Experts of a small language model.
Size: 10 layers, width 448, vocabulary 21792.
Training: a variant of Muon for the experts, 7674 steps.
Below are experts of layer 3 (counted from 0) of a mixture-of-experts language model. Rows are named router (the router's row for the expert), gate (a neuron's input weights, with its number), up (a neuron's input weights, with its number), down (a neuron's output weights, with its number) and show model dimensions 0-31. Each number is 50 + 15 x the weight over its row's rms, rounded and kept within 0 to 99.
Before each expert's rows: "comes after" lists some tokens at least twice as common just before its tokens as in all text; "comes before" lists some tokens at least twice as common just after its tokens as in all text. This comes from a sample of Wikipedia text that the model never trained on. Tokens count by the router's weight.

# expert 59
comes after: "201", "200", "202", "199", "–", " "
comes before: " |", "–", ",", ")\n", ")", "."
router:28 51 59 81 55 40 66 59 37 37 57 43 22 50 70 74 66 63 76 32 46 38 70 00 52 59 45 51 33 53 13 60
gate0:96 56 38 27 73 57 57 42 54 60 27 64 52 62 35 74 65 58 68 56 29 46 52 73 44 21 57 13 29 54 44 76
up0:24 61 41 63 36 43 61 42 74 37 69 49 55 49 47 61 43 48 53 44 51 53 33 50 37 85 53 19 40 56 62 42
down0:73 54 53 29 38 46 21 56 34 56 54 54 65 60 29 69 24 61 46 54 39 62 27 29 69 51 64 29 40 18 72 73
gate1:49 61 55 60 41 62 53 51 13 69 60 53 45 63 68 65 44 73 62 63 55 38 58 39 55 32 69 77 24 39 62 69
up1:75 66 46 78 43 80 57 57 36 60 51 45 43 49 71 58 53 82 65 64 75 50 41 47 55 26 43 47 56 62 67 73
down1:58 66 67 66 70 58 32 42 46 59 57 32 62 42 61 66 71 65 68 47 42 37 31 56 59 34 38 36 65 59 59 69
gate2:29 23 57 56 36 52 31 59 63 66 44 52 55 37 60 38 54 51 41 85 40 63 39 34 60 44 26 43 51 55 57 27
up2:03 42 16 49 48 52 32 38 76 67 77 33 46 38 42 46 73 49 46 62 48 58 31 60 32 23 48 44 45 51 52 50
down2:31 56 30 52 63 66 53 35 35 44 36 49 63 70 50 57 72 45 42 67 62 61 55 24 37 42 68 45 40 67 68 29
gate3:38 78 60 24 55 51 56 73 36 46 40 58 56 30 33 24 39 20 57 73 61 39 54 73 44 57 27 89 48 35 36 37
up3:21 20 35 44 43 35 53 21 53 46 45 72 58 68 53 31 44 55 63 43 38 52 54 06 23 62 23 58 64 32 49 55
down3:39 42 78 71 22 53 53 30 70 56 49 68 41 31 63 52 34 56 51 48 49 37 37 76 23 48 73 39 64 33 26 64
gate4:42 44 16 36 47 06 77 37 21 21 53 29 51 60 57 33 38 34 43 62 63 59 53 65 61 12 39 30 51 53 36 34
up4:49 31 38 48 39 77 45 71 39 75 50 45 53 34 73 47 33 34 42 54 51 64 43 85 46 72 54 36 28 42 25 74
down4:31 50 50 38 36 67 45 62 72 27 54 40 62 47 46 49 56 52 54 63 26 66 53 56 53 78 54 61 62 55 47 96
gate5:00 42 34 38 36 90 39 62 51 57 69 55 32 61 41 73 38 59 29 68 68 62 51 45 32 38 53 37 42 49 40 62
up5:24 59 61 56 40 52 42 67 52 44 38 39 59 24 38 70 47 64 92 40 88 65 36 20 26 35 49 51 52 45 52 27
down5:45 44 55 37 32 47 46 35 42 41 50 50 58 49 34 38 63 61 37 80 79 35 56 37 70 68 43 68 56 65 26 79
gate6:30 42 52 40 43 55 39 42 09 58 79 47 42 66 38 77 55 30 36 31 60 35 53 49 43 46 63 55 49 43 23 77
up6:53 53 26 31 42 46 49 64 62 66 46 61 39 38 28 77 61 57 64 69 88 72 47 56 34 78 47 58 14 52 47 13
down6:34 45 44 57 60 38 62 33 56 49 44 32 54 49 61 26 44 46 38 66 50 47 29 18 71 57 46 51 63 46 85 65
gate7:48 39 65 54 52 47 33 40 39 48 65 40 50 44 28 32 69 45 55 57 69 48 64 36 57 48 51 50 19 48 37 48
up7:81 54 24 55 70 68 99 42 64 51 35 59 34 67 63 75 34 52 47 61 82 42 39 27 62 59 41 32 75 40 62 37
down7:60 52 52 05 34 57 45 91 43 46 66 79 65 40 61 46 42 73 59 31 68 56 74 56 68 50 52 53 52 27 69 63
gate8:68 47 38 51 52 54 90 70 44 36 56 46 80 70 46 35 44 47 39 23 52 53 65 49 84 35 40 29 73 53 41 50
up8:47 51 73 57 49 91 48 47 59 49 59 59 27 27 88 74 34 26 51 58 53 32 39 67 52 52 65 19 52 41 53 54
down8:44 47 44 37 23 45 34 64 35 52 40 58 35 77 68 53 66 38 23 67 48 44 74 19 43 28 54 49 62 42 55 55
gate9:50 60 70 54 52 52 46 43 64 49 59 38 30 57 48 62 46 61 38 41 10 52 64 63 68 45 54 55 30 59 28 58
up9:84 56 37 56 65 54 65 49 46 49 50 63 38 41 58 27 44 60 39 52 52 65 31 59 52 60 29 51 68 51 48 48
down9:79 44 38 32 47 69 58 50 36 46 52 55 44 27 27 34 25 49 81 36 34 58 56 20 48 62 51 76 45 53 48 55

# expert 16
comes after: "\n", " |\n", " ", ")\n", ".\n", "\n\n"
comes before: "|", " ", " \"", " The", "|---|---|---|---|---|\n", "|---|---|---|---|---|---|\n"
router:37 45 22 51 85 58 51 44 45 23 69 62 58 50 45 59 46 43 71 45 37 61 52 44 50 46 54 49 40 64 35 45
gate0:41 68 27 49 54 31 60 74 20 67 46 68 50 68 41 37 43 37 66 50 16 48 53 47 57 17 47 26 52 73 62 22
up0:79 46 46 57 47 39 44 69 47 52 46 58 47 59 31 27 42 67 45 46 20 48 28 53 34 59 70 54 52 45 38 72
down0:44 39 51 62 55 62 53 73 53 68 48 41 44 29 38 50 36 44 23 54 61 44 46 37 55 34 54 40 53 33 08 44
gate1:53 84 48 52 83 49 29 54 29 33 46 41 52 66 22 65 54 44 49 60 66 55 49 40 51 35 65 27 52 38 19 32
up1:41 59 39 47 63 46 27 53 22 34 30 56 46 53 72 51 33 58 38 39 36 50 44 58 71 52 24 42 73 34 58 44
down1:32 43 35 50 49 58 55 63 69 38 41 60 42 58 40 63 15 57 42 57 49 43 39 49 50 26 48 28 70 63 20 84
gate2:53 51 49 55 53 50 24 58 44 45 29 55 81 55 18 48 43 70 43 46 35 64 59 71 47 45 29 55 49 28 74 67
up2:76 59 36 49 80 63 39 65 52 37 35 70 85 66 52 47 32 49 59 40 57 46 39 59 48 47 60 46 36 55 72 58
down2:39 48 56 44 56 55 63 32 83 56 43 43 48 65 58 36 12 88 43 56 84 47 63 60 54 51 17 57 45 45 55 59
gate3:45 22 52 45 46 73 62 49 27 40 61 51 99 40 44 81 48 53 53 55 62 28 41 21 47 61 58 56 49 77 44 83
up3:50 44 54 38 49 63 57 62 64 55 39 37 41 54 50 34 33 44 40 54 50 63 53 74 44 51 49 73 68 51 41 69
down3:28 54 83 52 46 33 37 62 73 57 41 64 52 28 54 50 47 96 18 61 34 53 45 42 56 49 81 13 55 40 64 59
gate4:62 36 65 56 74 46 41 32 36 57 51 37 76 55 19 76 60 21 47 48 47 55 31 67 69 50 37 69 43 42 40 51
up4:64 71 58 67 47 64 65 40 52 53 49 56 67 44 23 57 37 39 58 41 34 42 49 26 54 33 63 86 66 54 56 55
down4:54 35 46 37 58 47 75 67 52 41 30 55 50 56 43 28 44 46 33 57 51 41 29 36 59 29 42 45 44 59 14 54
gate5:76 42 41 64 64 59 36 50 51 51 29 48 02 38 37 55 48 70 45 55 88 67 51 57 51 43 66 57 26 41 44 66
up5:53 47 69 36 23 36 36 64 38 54 23 57 41 48 42 47 60 63 58 38 35 38 52 25 53 54 64 47 42 47 63 27
down5:51 59 69 68 41 71 48 50 35 36 33 35 38 57 38 37 43 32 59 45 59 29 49 72 46 47 57 66 43 51 42 32
gate6:66 45 65 68 69 22 71 40 48 39 48 63 41 59 41 48 57 70 56 42 10 48 59 50 57 48 56 35 37 33 51 29
up6:60 48 48 71 50 53 78 63 51 38 42 50 23 35 34 78 63 12 46 45 27 63 44 50 49 40 31 70 48 48 38 73
down6:69 53 39 47 46 31 41 49 54 69 47 47 48 54 46 18 53 48 86 45 60 80 53 45 42 59 61 28 47 53 31 12
gate7:71 50 44 42 33 54 28 76 41 29 51 76 49 54 62 41 56 40 64 60 41 48 47 72 63 25 56 47 55 47 48 52
up7:41 47 50 64 55 62 34 65 67 43 51 54 60 34 48 42 53 67 61 45 62 50 60 41 66 45 31 55 20 45 72 95
down7:27 50 23 60 39 49 32 48 57 27 36 27 49 39 50 59 39 47 50 53 64 83 67 68 24 38 39 61 42 30 31 53
gate8:48 57 28 54 61 51 44 44 40 46 46 36 64 47 41 20 62 57 55 41 57 48 50 67 44 72 64 67 63 45 47 58
up8:56 38 39 55 58 40 45 57 32 66 48 67 38 49 33 47 53 56 68 52 44 58 49 52 61 43 38 48 66 73 55 02
down8:60 54 68 22 47 54 46 69 45 50 74 31 61 49 60 56 61 39 42 31 61 52 43 33 46 48 51 48 32 35 44 63
gate9:71 46 60 76 46 42 99 51 52 39 34 49 70 52 45 47 59 32 53 49 07 64 58 54 57 17 27 56 40 48 31 58
up9:73 72 70 48 53 31 67 43 79 39 55 55 43 32 45 79 26 38 37 64 14 67 62 79 28 20 44 42 43 47 31 47
down9:99 46 21 55 66 42 68 47 44 19 51 53 54 49 55 22 89 53 54 50 43 33 46 31 44 42 32 65 63 52 68 36

# expert 52
comes after: "0", "1", " ", "2", "3", ")"
comes before: " ", " —", " +", " —;", " −", " $"
router:39 24 42 58 25 59 65 44 49 42 60 36 70 54 51 31 42 62 56 61 37 51 63 51 59 47 57 52 30 74 37 71
gate0:37 42 51 68 37 51 51 42 42 44 43 64 68 38 49 47 33 28 49 37 66 47 39 33 44 21 57 69 43 50 50 28
up0:38 45 51 66 59 51 93 51 60 60 32 59 47 49 38 62 40 45 46 62 50 58 57 39 66 56 47 45 39 54 60 53
down0:70 52 34 37 65 50 43 37 37 34 39 29 43 75 50 76 67 56 55 56 65 42 48 72 57 59 60 47 61 35 77 62
gate1:55 58 41 53 35 22 66 55 57 31 55 46 46 57 61 28 37 55 39 78 38 51 57 75 62 40 60 63 68 75 26 44
up1:34 45 63 71 26 51 94 63 76 37 53 43 65 37 45 50 45 50 55 27 67 73 41 50 45 57 46 36 44 53 59 37
down1:50 52 64 52 60 47 38 58 37 37 63 43 45 65 51 63 60 37 48 43 54 42 45 43 52 60 21 88 59 57 61 21
gate2:37 54 55 66 44 56 39 62 66 46 46 58 59 38 43 40 50 73 68 49 54 42 61 52 51 35 43 55 25 62 55 81
up2:47 62 62 43 23 58 54 52 56 63 69 49 39 52 54 66 34 48 47 59 38 53 49 40 63 80 66 48 79 47 64 58
down2:93 31 57 38 58 39 55 66 49 46 64 46 44 31 51 49 49 23 34 21 55 53 83 31 48 46 51 45 47 59 53 46
gate3:49 40 50 62 09 42 63 59 28 35 64 44 66 54 63 48 63 33 63 49 29 15 48 52 50 59 48 55 91 35 51 21
up3:99 50 40 36 37 48 44 34 57 52 54 69 60 62 55 60 28 56 50 58 45 53 46 63 24 60 55 68 60 49 37 58
down3:40 63 58 33 41 25 49 67 53 63 53 46 51 67 69 48 75 61 53 70 33 45 33 58 35 45 54 71 57 52 43 63
gate4:68 42 45 97 27 51 62 57 68 58 38 61 57 44 73 22 69 63 35 63 43 58 48 18 59 38 56 46 58 69 52 79
up4:45 56 58 57 73 65 66 67 32 46 36 49 45 24 70 76 56 39 42 62 77 64 38 64 45 56 47 31 32 60 39 73
down4:27 53 64 70 43 58 52 47 62 72 60 36 50 22 42 44 47 14 37 50 45 53 43 21 16 25 62 85 59 49 75 54
gate5:30 42 53 76 50 84 70 37 42 45 47 51 76 49 40 32 55 58 29 60 49 70 40 51 50 76 40 50 46 25 41 54
up5:54 57 47 37 73 45 47 50 51 48 58 45 25 30 50 78 38 47 41 58 21 52 62 74 48 25 50 57 54 40 24 54
down5:31 43 57 54 57 69 54 43 44 42 62 76 44 30 67 54 72 44 44 64 35 51 40 50 56 41 34 19 49 44 62 58
gate6:67 50 48 70 43 53 55 69 46 45 67 35 99 49 69 39 61 43 52 56 38 56 27 39 55 55 52 62 59 38 41 54
up6:53 37 19 27 49 32 45 74 35 52 67 57 49 28 60 66 50 74 29 46 42 31 41 62 65 55 39 54 33 49 61 52
down6:68 41 50 30 39 65 60 50 61 47 29 49 59 43 60 55 33 61 22 31 39 62 48 46 61 52 37 33 73 75 39 47
gate7:48 71 48 64 49 42 77 72 58 36 39 71 47 45 61 61 26 64 50 67 58 39 54 27 80 33 47 20 46 46 54 65
up7:17 48 23 47 53 56 19 41 49 32 70 55 61 46 30 38 66 44 52 39 61 42 51 56 38 49 34 50 42 34 36 47
down7:50 34 40 30 39 34 69 66 49 21 60 85 55 46 23 52 59 59 53 58 37 45 69 98 61 49 38 78 46 56 51 54
gate8:57 40 40 56 48 61 47 47 61 56 50 55 48 53 38 54 55 27 51 49 39 66 55 19 61 51 43 54 27 45 51 54
up8:63 34 62 53 75 41 36 40 64 43 40 75 62 34 29 55 45 23 48 51 59 67 48 53 37 38 48 39 78 54 63 45
down8:49 64 68 43 55 26 45 51 43 58 49 52 25 33 35 36 54 36 72 43 64 50 61 25 48 68 28 42 45 50 53 71
gate9:52 52 54 53 31 66 63 26 51 52 52 16 69 66 69 66 70 59 54 62 05 71 55 64 62 39 35 53 61 65 34 44
up9:36 36 38 33 45 47 45 32 29 52 68 43 15 62 38 73 49 54 62 49 58 38 29 29 59 48 43 46 35 59 47 18
down9:39 59 39 36 58 46 41 43 26 49 34 65 50 80 47 50 48 58 49 36 39 28 39 20 44 52 67 44 45 34 40 37